Below are experts of layer 6 (counted from 0) of a mixture-of-experts language model. Rows are named router (the router's row for the expert), gate (a neuron's input weights, with its number), up (a neuron's input weights, with its number) and show model dimensions 0-159. Each number is 128 + 32 x the weight over its row's rms, rounded and kept within 0 to 255. Numbers have three digits each.
After each expert's rows: "mostly gets" lists some tokens that are sent to it at least half of the time. This comes from a sample of Wikipedia text that the model never trained on.

# expert 21
router:133131153084133143137074107078107091153133180092163167125144155089093100088134078107150142097141094175190123108099201146107137183096082129110162078118099158094125168096141076125113106116140154124201144126104083178190112117094103113162117094175099098152120122170100164153183163136126069171147098144151096090117167107164133083210156177106113109128134120132111165126101150170116075162123065137127140082177098152128136058103112128148119129094131159091144158164124127180077130119138067
gate0:112097186110064104115140086048109133196084143078169075134150099119116103151100123110142166112147109120104133073087109221123092171131161098107117112120179112102142121130170130136081137143123143101157110129078137134116165076114074140144100120123135131097133166197163167107114205134099156129070086110154131131143100124123127104141108160134151128172104107116105109175099091148168087202143180160089093074184059092120172140144149136074133087075117160163140111158118118128079133123165104
up0:143114128111127184126134143159146146134140125053094140223115134096112148167124076127116146173085104207157132143120183113121117141066146151120130092228080161149161142120083203068126128141131181140119145175143096119093110147173144133060215104104118083148138088090093144145142059126124104132109131131136111124062141091138136143113115113100079097173147169104165071113083142111109142142130155080113143128126173129082082183114119097143194145114159088132149143137132136110127169102106108
gate1:096151123164136110076095111075098064081142136109158152120149182125088097097113097054097133211112127079141099145135106126074103111145122128131140131158107136138055070149143112123143116128139191099167083210107118121130184147138047159135092146124136125149148051129129119157145121111173120126098120162179143156114151105172101117099086146137103077125162149142057162150134144131171138108113089099161104200182128144150165145118091132088093096095174107106125112148151163150179136199094135
up1:137143156120150130111089176127161087125121157096102082154119148137067091113122085098121208136147106108136162124154133066144093144077091138121156104088069117078090097134099095144153112141101104146128149096084130120130173149157088120142159164176086101129145106109192145142142153110117168149143069063174131163117198149176122065142171108183097107180180150162142128132106178128171135095098135162147192117148118142199110128121107120145114208059162090179101169107131121159172105107146137
mostly gets: " his", " their", " its", "The", " the", " former"

# expert 34
router:142108149137097126177103126111076159064142101143145111048157140117088128136181095139117149070094173129163106166103155144117145183107067073211169129165111224105132156137170116156133131148106067172144114104105178114153089147119158106119109093136086099150103188154129123164187113131159134141207112184054116155148107094156145128174137126078115115118169127144094159145144164152092189116104107153090140108157124122132128116146063178163093150109121135092160117116150161128102101098109163
gate19:126189130161164124134083077149038111123141161104155153112085146114091179117039180095074114109151135093101132180126175079133116139117123106129150093129147145187111147103130159191145133110085123103102162063144129096147134145092110125173187193151082149145127121145186144140186092105098078128142101122109168102122166122124073150186139121171159128129124112113142134104143091102153133186116145149109121144151108158170135148144157125125138117195096139211142116193132142103077100126090201
up19:122178220147150073153110072140098092080117131137181135135115117149116108095137119163120110130087152132145138144093167097155132166120132105095125043076140161104109102146167132200144191078140157191148101164171161067126139134105145143153151127137048165087129058147184202096130110134127162119156183074122123116120081160113112143147162113174092124146107132115138178128182102157141118154187127138107111148129122118166158098174098151101183110154142126170150143093147160157121167191122152
gate20:149087177153107076155108098165119151157133139147158208093073162140141111112150116139131115049101135159147180156142098114065080134110135069130112148144121159122142140153132172116119084143119164162095047120123184100098176174109121098111132154101136118121144144126142153087135122162144137090173107079084147148183109120138126073136112099130136121101191137123186182179145107106155189074109165139113168089102109115123098129131157088135136189139165191163148047129109124117116062172193144
up20:164076136095045191137108144118115138075100109105085129105071195109127136106120035128155180176104152137134173135036101100132100185105132176177083092097136163138113063106115115128098147158157163144109138129131128118093125149128154098134072128114172162126098151138142123145144154078097127141124124124126124143179132143096146092063162122129121149098166132102088127115091101185134108157139167153165132128134118173143116100114130138166216190156191130037151129148135130105113092100165132
mostly gets: ").", "\".", " ===", ".\"", " —;", ");"

# expert 26
router:149148116162119133160123144082129144140107141106121127107126180115098140105113182124087111125136194129108089159103058115082133155109063126160151107177142154135134133120067101189116165110172153125064174125091070137146147157175125103156077117153091105174143182089085143136136103149179120152179066151085114139136129121109095071125139113120160097102135079092074174125144152172095147156147151143124201110171127146159127091070112166126121141041110150099155091193162170158117150097193151
gate9:118142113098119125136161135173144096125138107063107106131170058085120165114145106130153108125092138125139119133163132122096154073109145119159081129167115154149087118118196109162104093116204132111163141179080078111111115144118129080163188195133133071044093151124137123103113139112128183176141083161115158088086119106124166095092078059156126167145098120101224087114182145113145081139112137093159124181070128111092128201116108173129117153142148096176122134130093152107083131102114148
up9:051120111161175128158175117137161118114124108089134161117166115136162137093148128139141183071153135116142196091141115193139129129164118090120129150103090127159123187131111176103098102128073046153150066129171120184107138107091126124129061151091134190158104125173111141130092108160143121161113157095094098086137165136144137143090101147105079086173211162144101156182096106090139112134097102136135086161082094126150176224162148090122100061130110115120153144125102118066118116152121126
gate10:085150075094085037178106116128098164141137138115122104074141132158102135159069141081109115164097098080138165120096108092088108111087127099132170136116145122148147129080118133161089092090152104172091124098125114133144116106085082125127104149097113144149100078160118137129095079182145134136137110112190073097170098098143136087180174099148159133207164175074144121146171125139158085100090101115120181093140085157179150056128138102108105125074153170080140130162129125109037096099149127
up10:041204120093176126149108114137051139140106115096137115121129087155101102180131201067112136182101124163151125174097096111086137124092119132151158090084144123171116133116161130151141162139135187098109097079117172156149118134083143109086103146094128053113083118137167154154125103159173165187144098077112108140167088114109107149131147060186117110109128120088156155150140120110141125133126097104168110085122144122155139112083150165131086170073133094113145164133117065095063186084184127
mostly gets: " \"", " MF", "″", " DF", " ent", " Mc"

# expert 41
router:164116134133118178139096056111047093128105177170085128100170110130162089099166112136132166140114118109086151124116091108156154135106114083151156091159083169082142123130111070125182182133109101192114123139098151155118128099129101166126089098123120049178136117095079144141111133115151112127144119118108134128093165134190134134193162139124095081178123121118075119136124150202153231127193094154165139140136105134159155118160091148150104134126141113116151131123179205136130056087095074
gate0:189091087153185109140120111080137105127106134159115119164119165091122114068141169172144097156133090164103081143084148105186135103121138197168135148131120156166140094154114091137091150116135192108080103117148131175123143139163209127131146119112136063136062172094108144101168163190123164101124119091068118168134117117125150060074144144147146142163137054132090141109117147126150182115140067142138102164158184168133151117160105103129114122121169097100173196154155127150135095064135065
up0:191165142118142186090181106161146167170106129162127161146151159149158165089102147104122080113120120053166160147207087156138120149159122144064156107133211114081120173096132145101124153156121191111098160176181143147166145163102141091122113115073139175124144098154112094080170144094128123110190133145173134114128061095161087150131152067075095095103143116083174103161137143138108151080155131089144145151111103150142173157154100113109132147129074146179142126126065090155094111162122097
gate1:139151083168131118124114084081165113109133134159117109149131137137117107131075049130087159139173074108097154124114090170078141111110070135132131124109100110099129107070156124139154079083066077157147102102116110131084144094086128134101103114076139076115123124195175096082154182144141140067153147111057116101109170024099132156139115110092150146168164170164174141092119131176084144151158072167154152117143117124133113100166157152157146092096096072141105063144153165112155091156110095
up1:132155133107111059153154150197095174153177148102125140137131133119074154054195147117155096122111089105134109146142152128120080132174146119175066115115158156150127174137153122168092150127098175139136168197177108108155155138129188107172154128230096096154104141096109162118215157143127153161130133199122159170101100140117153154165176163127064095148149142164110177105090104134139097142107192117084122137133099105152134123114116193155097158119144165073135161124103092101159141115113115
mostly gets: " ==", " ===", "|---|---|---|---|---|", " South", " New", " JPL"

# expert 16
router:137080158123159167155094148078133097084095120090130112089166126108138101126152170142132124122121172140119099126123144114124108148087121116182196122122108201110149142154145116145112121116121085140071109123097169096119085092104116104097072133129044121122100137135138108177213139123155103157130091103068139192099157144205161115150156146134118048185127111143105166116136116153133200129089081112133171123142135176197157132152092108116117104099132095114157112129180156160089096019090127
gate10:176098140140092100172155162105118166083152083110149163170158120122096097088121161137130120122184078116104142154110162102123218140181129064115083081147164157155166130122118138136080169172187117085091158121182166117147062141141163100104111082143091133125096221123145138124148110162156204099107124125082108119124125105109100081146166108136169108095137119121152143163160161091137190169109087108096105133162119137193111166080137151129138116145102146086190096124128170110133192124103174
up10:125139132129151167102154144164136158132096085178136120105094155160146150129110141147187121129147101155177101142139145139119095068101138140092069188097093057093118073079188198155108099139131141164046107134078129130101146125135162134152097170070124122125108091153144104093135144119100083108076133147107085196154091142156135054150104082134142118079163146121074136089073163124151167123126173113142085168149122139122108177171093049105093154128119172172112125141164100171133108091084159
gate11:204160164113151098162130110079165132113146100137072113076149116137141080116137145088120034067104114125155156204111142157141106101093094118163161089131124119115137107159071126063112133140108103120084154132120102123139122174059086159100116169126109168150190175089089122132083167104151151134147101184147102137082112076165102149125085093222090109153113156160097124173080121153146169116115134067158111147176143132172106162130159102139099090180133136121149121121122120154150140123060151
up11:205101098146154139190094105020154075124191128111114136104120106140141069133114165097166028063119153130146155146099139112160134116112115154148135168123119124101140121139106142118115146133160135112110177118109094126102145100075103118080166170119138162123140154138064105152123133108134131162145055085098062085118168067153107124161058093168071112130143080158174089144105118099150162116100112103140089153197071165152116134113106096134128126148155082111153163128078150145139124106169144
mostly gets: " —;", " North", " –;", " South", "shire", " East"

# expert 5
router:173099142133141139138075130129085090188155130104127171126147118103160107133109149118083088106071145122113104113105159137175109116100089159200161084166107145105131090135103078196192067145114106182096150125103116127166100152153118124151077159185050102159158181089127078081118145114130126138128116114104182120118109084170100113118151171155079148162126146136099170129105171181105229116126108167099144095168120118150109114125102129111122175085088091137167106162148129201176118114077121
gate0:131086134137112154099177087134117079132117097147158110174102119127120170170104139108124143150161121065164155117114113132148180110116136111137111113168173081134097115101118071163092118175074107168101135215087043152146092146127159074132160146140084148170120151101142135170127121112185149074109134179118152128133142079098094130194053155163092112163201140136114124123126109081122162103134125190159135136146125144104146171143143127123110177090184039117131042111139121176091119146152120
up0:144159109119120104100131143142185160179135136096115140108146116131178117151111094169149166107112066163179090129134134135143142139178165137092127167088158099069159096117169225102171142131126103151158134079117124109138066062051134153182123161118201144127112102104116107184117039122107092119144096145147148167163137157121169085116131125157168111069128113098137138163205072136067052090150171139170120098132112143112150104120159170119143130162108144113085134082124085112111114122099110
gate1:179150143170148144120139133140100161124139144148082090125149158105146121136103114090094133106160101109140126121178187149086208142106152060148103101131116076119122069090085144092103078090137165184085086078089152149088135147142149138170135149136143096119109154055173181156092156199087097096160082095129161151142077108153122083152134146093090111147190124143188177070105097166136122165087111089123126123086150165179137168157170142061094178107164111104117136133121138159131157108096115
up1:181128133151159169154174162072102105136099135155125097102155084071141131117124130119160127187173112129143093121131098103150139116079137109110150093094162134123116097135089107157132136144109171152074122150042162148113123176186100114142099161136111133163080173111094171132132063140151100085132092008139136086165163159103110143099152160160127124088111119133140113149168168189104117118135168179100158094119119146174074104199173106148142096135148088066140133078125177138122066092080126
mostly gets: " l", " d", " b", " H", " Ch", " D"

# expert 15
router:131084098103116166100093106110048123160161170085098094143194141135145155066121149150087104092102182138162140132132075146098111143145115141102131112188105119134215128062108113125158094135126129135116174114124034121126116156152182115129076180132151137147080192091106117173142125097113040157142117189118134109090131067165161115108125136136101130178064110140087149095121093115090133113150132109155138107125155146184161102112110116160101118103096110159168099160108183178086109078121130
gate0:110164121101169050147151049144109125165105099135089106108155130161120121129179196139131070157127114169163135094079130128115141131175166133106090114146086161115174076120131134113116153170098113104145185134202135094147093152206117141155098104109185130107155071151181120148150104099155045108141180229151084123125102152148104124091122152151095122171089119104142137080121166139103121120130146118148122134137130137125197140176091148133098113176122132202146125151118170132086179131083145
up0:136164163142117069160140139134176110188102092134105151090157110179192123118163175083178129112133163079162149104099094161176153100161100111111150121189122073059152097108139177155191138110101075108148163122133114124161147079189149155151108132091103112130164076092141101059142175144108108134117149144138104172158096142130070156134096130142150131107162103130119068145109133138127132184180206131050150085160121092177164112108156110140117106119144116177135135110090179116182120099093139
gate1:160096158138111157103144158098113070107087120129122120063120140098092147103165074093148124141157210164122177176187177099162106085191099115113167090089135114120156088136132099135127103118157094142148140102090158170152126119115086122102112090130107061154142161128150131137151074142116082094105149177112116119171129120074079167138178060178138173124139102122152123096155170153160092153144096183115160101127071091216151112167144133087086109094139110104140144150170100109190154077123092
up1:128104142107089137160107136104171175114120249081125152177127128105107112133055166130144112134147129049149091129189101137096157141100108192105139138166142152131098176144146104146160147152114125123120181183103112109111144153163084127135091074167127149132157080121104084084136122152132147179063089082098135118129124117174080121092114200074150096198141166086117165182139151107119129144120151166139162075125123167119120148114090164103145123107171172126111081082159088122138103171144171
mostly gets: " It", "\"", " There", " data", " Born", " they"

# expert 17
router:136200136166123152152093060068062129149163174076138149063174136113180130137146088116124086086119150104092065152141183146087140107099105071150130095127074125105128159105179094172130084129162097125173157107129123144195107190156116144131117120184082146129108204080116145140137132130140105152147121199064148141101115156137109097147142168103159085140117134130075149146115154131126166157195110117081122108173117124153161103115079131113132129073103137110126090156113097128169050133134155
gate0:090203118177141092152129143115116126098134150095133123177201158124119140127141111148178135137121113159149101090125135167066094141163071079133124104104216119121169092160155122080177086164145097144125142163194106112111108143161155137155102066185081127114157109200144161129052075137140167078138091124100133090130075115137152150127087126087138081115070138134154111124144153117195138109109143068083108089147159150135110098158144159110116151124090170167097080107073123112180104129087109
up0:138163191109187135163148125101141146073129114096132098178087114147122143152175099174105118083151127113116171130128133125151152153111163096112112163103184170067136162127131176125138115148173125141079165135156082181123200103188108162127143150124096134129080148143098127150128118094148099000147131131112151177099109145129123058132129099117098044148094100190120123086152134141151070104078123123152141119157127109085180139108124102143158115153074124177108067102135114082167158098115102
gate1:120178111126112109114187140060066119094110122051144165161140133114139079141109100182058150156106131147118102146122139110142156142152116087098112150118123092183152152155125133148109126166187128118103096154120162164154077100094093177120078150188133067116099139120135067110133117104127116096170102198156116148193122191076095171149150167134134145152150144183144061139082180145182171110194133135112096155187105075152137161099127138148175146134135163150072142140097147096136156097135148
up1:094130134055075137103094176110116164149120110158140129115115118100093170119171150147155125164058110162188128099110100126105095150149160086163096123115089190178110157073149130132143145165110156130127163119130146135130171098150135167146098122147160181162155131137158122129088163161068149113121079087117109164061120167144119128096179104109053091114094161111098139140106138066063148110124146122107091133065145125117094155176113069146169142067150127129239155122109104181164081114101106
mostly gets: " \"", "–", " (", " $", "^{", "_{"

# expert 40
router:147110099133154108166078132057091094180119128104139138106145170103161124162126121127184168123156130118156131155141112195145086122145168113162135176150119170090191162167091101132137160148154135203038107095103152156160106156118086148145062109179121134172129146182109075202165178119097090145087110127147139100110163113166078081108124126127104168179095092116142112140115179077127165130174125162129134156175074122166143108144085167103110124080118140097116121149120121148073151090068150
gate0:159149134123128140156171168127115102141147129172064153149103120091135103091187113180127123134152155105146112164083094111075182128129170067162061123163081160082120110156097118112126163148159125125186146073133084090186125145107152167190120089132102160161133142193134128143132139113168088104111136117195154087124180109128171117131154097120125149186141084105157118101144130150177163176113136099153151225138106135141148145135174087136131166181090090162058176132159137103160150076172109
up0:145160145153108138081078123109161198147160187163125164121125132138143116191102145124113137145134137111088113119101121160114053194094137182145094127125157184105167087126151153150087149080117146145078100195089108116034087114143144129091124152160192100150149082123157083103142130197099151134144142107188177068096115092106131146187124123092150126133117133109127101082095106145069132137203131140122145098075122171183118062143175140129166104170097160113115169128143127158128134116159152
gate1:107103168151141097213137127092107100099140195156113134104172155146136097106105110078104064198121130131132132061113154113111083120204154154179139150161113147117148168096091178144110159170113122129165147087133137131155169148159120169117087142150137168063109118149196117144110130178155124165083130079157050088158147162186122102164143084058125126174133154152151125099115182125135150060102168116079151186110153146186149106096158104110096159118159093122114137124109161092157126138131119
up1:082133117185095142231088138081119131129177165143156051115104139131145153099130137113152116154133153062115094136148145156105121097143139132152165116122159153091160124178109188121137138144105091148112156120130174112129118112150167128140133059142105120070104193164138117155118140144112124182119102117132086077141149133188102017190157123092151110135144159142167171142102117137104130154129107115176180118136066135124133112022139143138071080178142114162063125129098108162161118157136126
mostly gets: " September", " February", " January", " December", " November", " October"

# expert 7
router:139104132084184122142076119072105095138143179100165164140166127118108093113108066094126148106137116144168101109104193140143117161094091118097120067137097183102071184091138086103153118124149166153133137128107065172163112086100159125132159084162129077143135115108110166175215140148104077138158140120140099080126163114153135064198148159079100067159112075123109128079111163124119101158130091143123143122129108172148154082082102118156105116089151148111124176174159130200075113089135094
gate0:130123154088031154126114134119071188135139159148074098149153136135151149077100129158126161131132169159143150105137117158074137088091121172086103153161156117127172081114111124132105141130050071127130164174121113101101144101134106066189177119083132118185173088141089159118144149101157081125082094102153171090110128107103104171121095159171098102177102111091087145129120063104131112146088128122143117073136116205127059113141067139161126186152167132131129164149173161152141108091104172
up0:156198127103143178118132155097106094147116117092236122164118149175155168038129101141121156208129108158121125137121114148118153139132115144078091154112082116113101086118177102151126140042128078137131152136120124089085088121134086144052151137103107146128143125136139087109154079120168103158131131175104184155140138176115184134133079106128143137056146136127147065153120176191141144130112141145160088119127189109132137134112111096169139139143169096199142131142134122122197089168110185
gate1:108132132152108113178053108105139078161119134134152146164142119119126163080169165084110158130097124169093119102138169141147105111098127176108091102094098223140140106132093127130154158115166176095085065124138165163122145109124146140171107064182120094117165122064128111128158099158098150152181140120137127106113111123143158164079157204123067075163196180149097123163143118172080120106109176128151177078117162119086082131169110112152064127107120068127110112089146133188100136086107089
up1:080093142136131079077121084134115131111116124080160151138044130127093132117116106127157169130189104165172121137181167127092134136137117115162135086075161108165104170097099150162113131088120128127082119124107137144102101181143162114110087134129148183098171067181130079095129089110121128142098122186168053113147133135162103142115133136097097131135228120139147154121146153104182124103070218181051111149060111113133136121194141138101124132158142126169099121166164086162147163092159146
mostly gets: " the", " American", " his", " their", " its", " new"

# expert 9
router:207081147193079091163083080050172147151173079113107154152180140149097113128145133116141118094076157131117120159107120176137208199140139164147178154112121175115168170112147076095155112119168127158145120180126168132148098149115168117130072129185068135147126149166075173184127134094105100149169102146110094132128175083134087081145165130119095142092104169111144112113091184217132179126132096156113157127163133125159119120147094154156119156103125130086137113106145118134101135088114113
gate0:158146108142119075066123068059126104126100172124093195135143148149166156154159120055142073178142154066135095130121165166117061172173058173158173126080171136069155120103161124117117093140071150099141154113155110131183102102159129127149081135150154168133130154142144158109157138065090190134136138081132094159090127136100101150126112129124118182152104146156113168069178175111165155121099145117081087141127127122178099150156136101116127136155119126133122159115141191087181075093098131
up0:169138180067121073157110166224116165136167163125092117154108139099182096037156144140199154193116156134159144114134161149094110092124092113112110072196176088114183122085106102098120165116127109150097145129144130144151167094122139082186129141157155128119129157122098096136164132092111160139062166139187076145089153132117129192135111145076164100132109083152133141158182054111158159132153149172126104071122113150162135115152095159142154083129113141114125115154125185132122161106131160
gate1:091077129110157100122101152104154153192119055145093167144139150062110167166188137132183062094146169179156129078168163165137152113093126105103096146083168106169134106076127106088120155152112103110106129090152052131101128105120164112144135134117114145125141108097095138116169151155116119015097143112125043134114110136136126115183164149161187167111086136132154087131077133095082106122187087073100098131166168135102089122111158066120095116134118122076135155103144133131092157128109112
up1:101130131147156103180149150117108092139114101106163183103079150096161087158076145111169073164094167145154126196120103149154080237046175118116169128132123118161109079110147114085108148089117092106030062121160108120155182157083129113113081149138117128124144090110194144138141102109098178141146119127130124121099090161153133098083192161102132075125111147068100145191108133137130135142137146174198132091122119150089102122091152112103133099154132129145139116101156108142162142128184102
mostly gets: " •", " Robert", " near", " El", " at", " With"

# expert 24
router:155100131101175141157074121069126134105136108097136148156165136149106131094080120133114136118099096130160157129106103170145105176140117126143169151199128168144173157105100088096178130133218120113089177147108114155119126120098155130127107106154080135120170160123104114224188128113130055101151096115074165147142177119134144079162172147133069144187122130136073125146139167200120141102131151107113181085190117158132080108095166165164066153097122123158135139118159139152062119060169118
gate0:129152075106137144123114134147165132102155076099148125124177115127153084189102105084144129126142114086109112124111117121178148130130136189157093141155144156084129183087113090076122050090096119129094122079148103131122138088114145136192063081122157179161160059146125127119135091145138088098201123139131148112142076128085105080109157180164106158162135106178169124127168104107091122164116200129121219110051161163117110172095118152136211158102149123173103092159103110143144135114140129
up0:154129099125154123143125110091120064178140092151113136150124094128108118166106161185088108063112107123144094207131149132137151088130181137159134110189116149197149160210143096111163109121145118132129128138160118125159130119142090127131123174119066203096137176152068148139110129207118184078173112098101135100100125109089098153153042126128135173144112154075105161103112102130142132099143126101102104143131143120105127164143090115183131136105141121022140189143112080161125087089063117
gate1:090062135110093125137135099067155083058126117134075127175145161141130149103071137146131072111178164115114066143167132116113129112162098147052123173092139111161144084127118157125154105120125098153070101150072129179133075164154127094095030086018139159123151148152148149096175144161147088126144102154114189109092155147082128162116120137142106143164109129137142130159090146171142104154121138083103105114169171104144147139139125093144208114128100139115126054105133111135169170114111112
up1:123139115147109139136126128140149092109092113114110104159103122084120080128138150136099062109109152097123134151158105115067036160142102124131115208147099073123155167123187116079163097106122132074156158139161117064129156117126155195122107046095128106168153133120085069122089150200144141130119160196175115073150104101112185073160132094078143096092091134147117114109155126062134106106128167142079165088161136103142106130125171082109071110135136184153088117175105167162107129094119139
mostly gets: " University", " County", " School", " Army", " south", " government"

# expert 35
router:120122169127107169123088081159128120175132141070184162085120133093125154140132152145111092085098129123151128110144177164135090122127127166168158089130103139118089125128077082192190139121108067138066117122068065147174082167066114157151070155174044105149056189106084110122167136104128138104125105125122125129125164083105113130132131144120113113132148141109146129098101157097103213195110135155127194151163096116143154133181089171126087096135131134131191135113173102160160157127095091
gate0:177166161095126195073085122147143098134169144106126185135124119133162136138074104186129130138115097106133082112087119128113110102115078166133175077141140138114132141084119128151120146122162104182145153055103132070131069167136105126186076213231132100153131126120107196129115176163104107126046174154149112155086149123162150199138155140083129101135107107137103095119153084120138176162105134142107142121139134085142109064164067139117134151177103140106180104138121110122126156139104175
up0:102116115171112097136139120140070094138167080160153123127094118107096139147115146115097194110106097183159174136124185121145123143159172104175126170085116041132149163160080114163164154128134152139115138154140175115092132133143142146099098123127124064105173085119139091164124150093119112071143108065139180090175083073125104117126140145118124158122168138142142179083160115124137114157140090074082118135130105084109177141105199144156063165100153115067104140184210157133091060084149092
gate1:127131145116108110108086129121132121135133155086130121091102139113145103114138171131161083043098093095093125131141166162151150176102130107124189092170143151150139061156157105078141134091142055072096076080108095104142189115131111133137084089126107068094114138105112135134116145154181125079165152100087120142142098174072115153068162164056156107122119160071160115112106075069213100121114145142105158139162165157113140155140152096175169214143112110177080106140121103165133142123155108
up1:124092067104148114061179180139145184065184135171089121137089083141141100165161165143088111167114134058157139091153147150082146124096171069104054109180129144097128130144149129159062108101162109147152171137168124075099130072183165103076169141101118134181161142081177158135125134156131086164128187131116155108157124120101192103154099074141139135178165138101066107114119104152123111152130120117182143119123119182129138099122097150123122161131119154191089101145155139160144117122141074
mostly gets: " S", " J", " M", " H", " K", " l"

# expert 39
router:126073129082134123168068111089100102094150121105115174063176146074113145098090154125116118100092127135081150168125106182080157126139093087125140169207134171139167162112060083140169136139144100069073188122137099129131143096130112165129091146129108090093152181106096091121162156124106096124136109161073179161102176142121158059162154153107146120161099130134104131099155143137090119130101159109118135094200151179193142161151115129167125150136112114160128105116130133165094103029122184
gate0:111080180129165127136125119079159137110087128114101091149178133112134179122079148119109079151161176120067104131134059108060137144130163106074116126181120115099156180109095111149152083134124113135178154111135080148098122144135155179133066007085142126200111142121176114107138073140075136148147128137071131108102159133118104126161122173163123111117129108099061088141125124171134125097115202147134137078222168096153154100162105113129144099143148138159113130103153152155134156110079146
up0:191207084140152149103167150075055101104122132138161155116088127146125186156165126175179142191102119133116177116107123146161133101087096112194140135119174172134124142120137152133109215172140137152118141131128121151112156120161096119154175156121079106102135115131137142069114114119142084085133099088109063165178087137123064177073197092101159161156113143121127132090144169126137154137079079134170126129142109099105104172120116165147106065142101114088123112087129113034116153138172121
gate1:149131171099121129143125107123131122177135099141159175161143207098049133178101169119118122071065110145126142164107135126128106087115052101166161106098151143103054100186121121123112130150072110121099132132127103093113171169129123142167086187067113156149116141150120166087179133121145034145178083125148171130115076129109109126122132179126106131152119147102090200146135087147199075114116139130131157155207116143155104089139090170140138133131143124121113117127169058200129151122104125
up1:175091143146134103094085097114136120128044100124113156147123123149074111125122091110110148140033164175164189165093116175119101109128106113098084151102112113094085059126165140154152136098146068100113094135147097125097135097149132170095103092058137150149120134136065157128136141141135085139119130162122145119147072100098186177143129113119100185071115118138162160112143085143224083114077109110188154164157122178131107104092104126091139178125091098168133146103102093163142198134106090
mostly gets: " University", " School", " Church", " Police", " Academy", " Street"

# expert 27
router:122186082136135158191107100056082151140119116134147115074181173113111076148094160091125204120052143125120121096062121144076189170081110108192142147145091143163175118046183082089156115139163140090090107096132097131199065142165112126118095134145153120132138161149108101170188114148146088147152123104147151168120128100111112119143189116136129118143070131139113126140090118168123203135124109150117116087136143179116182102116124105142093120103120117087175104123114099143135142105083160
gate0:121109118124126070092204132104108112142152164099145076073158134080131089125088172153114181134089120096146030140131140114163112073127139135122152202138091131106140090128176102089116111122161118214119116166111125054149123125136148089129073094124161074092146105132094113142097056137099091133143066112123169154080114139173114101164168114137118119034140147139110077119109182124134110146142110167127085133190073116096115100112153145127125120107182103091129126112101089151098112081156158
up0:109119105158150103141137077099101096092162142143129119135093172092174096096123103055115068152121141155077138066092177109102212135197162127149090161095151162126102136124066121159109183090052124123148191159112100089096083106076160144093105140082153139107108136133089097083097097093127111137116167126110155176116175139148143154144127125093146137152106148147135081109103091114111083098098068091158148074112169110173173163181168137148120140154110088179094104102147078114094122108156099
gate1:091126121111148149146141119138130184125068147117159106156155122126125078126138100134112149127160123097161183128149135185123195112132130125169129157142037146122114166147156051071114133164160152112127141115174137128190082103078110090109134130114191124116122148097145099126095139050144084160133140120097112159073165114091140120113114138143129099135110060171145136127117092170158118181159170151137139060196156077098098141129091142108053064151046142104183149146124072111072139148120092
up1:225106150198114089101132096128057149138116112059142167127141144170090126126129126165209109137114138094128158103131132117098131130139135094116122149134216072154109086100111185134102126089141137069109141114101109090122103083185095093183144082101161145096151153156095107129081071145070094114113135066080069104107099107079057131070098131122137123160117130084112108136107159138099167123141116114150178169146123112153134126120142123105103097114122100124060153124188104198122146147138128
mostly gets: " Location", " Born", " Date", " JPL", " MPC", " Candidate"

# expert 37
router:169137135098117108138094080056052123111123154124123137152202163110133162078057151089101178086129206168103082129162115135124111183148123145168130121163136145186186067148097087116137130120114112109098170135069099145129135159150139200157078097158129120166127163181119112156204155153114112138141088115103080121139143105117160102107081148106143157142071108095055142079110143177114156128142122137150089112166124119135201110117096148195127171120119167124130132183131168119134135103137140
gate0:123089137135072116210139064090105141141188173110126139100189148101181056127045151132105126119126101106150128141161109145116160174097109105137179116150122147163136110092120055124131167098126152146144110107126137144144102111158175117121125105097126190138111153136138108115136165218151090089174064154100084146102127100132127134090141123130116111094100152086167126131172083159126111170157145147076142102173119106151165167183172172176087147160142150077110068154103133209104162094125144
up0:124106125127141102120129140120092180179118083121096130111116127123057124117179140130168165137079179129132085077091107155113112102087124127113152187116153155087118137141145141086119090143108110124167076131098089078126107134111115101103056099093194098105170045098126148120132109079188142138130177134104096082169153188111137149153072117128134100103130136223054117213091129173123156113122109103132144121108061150106086058139150108077142135108182067141118141136132151160126111108138110
gate1:112189180077130084172118127094117103136124100180129172061142152143119180142088203102102247143134144109117114090098091129083152134130127151161117139149104148101118134098188107118113086149084144143118133067165113136149101102121207084100132179155146108123086157201163138162121159164106192095162116070153197121139162125151099129123129088093169167121115080111116133124123144134078139122142162136108095168131136134118138174137093083144088135192086139104116096134158149114143094120068146
up1:112073140165126167156153155190202138105128130126140119081056059146122086110161084168128101146124137146162199155177163105133085147172147088146179191143098143108153155163119164181116152093128155127095151147133097102138142118114081080115133147096114144110072125072084151165062115142169061151092143158146132111125125101126131125112131202156128133107164190161142123140102086133135164164132116127047097170167114130131110133105187072080130073088154105176160131103155121123138132093159140
mostly gets: " ==", " ===", "|---|---|---|---|---|", " Website", " Born", "|---|---|---|---|---|---|"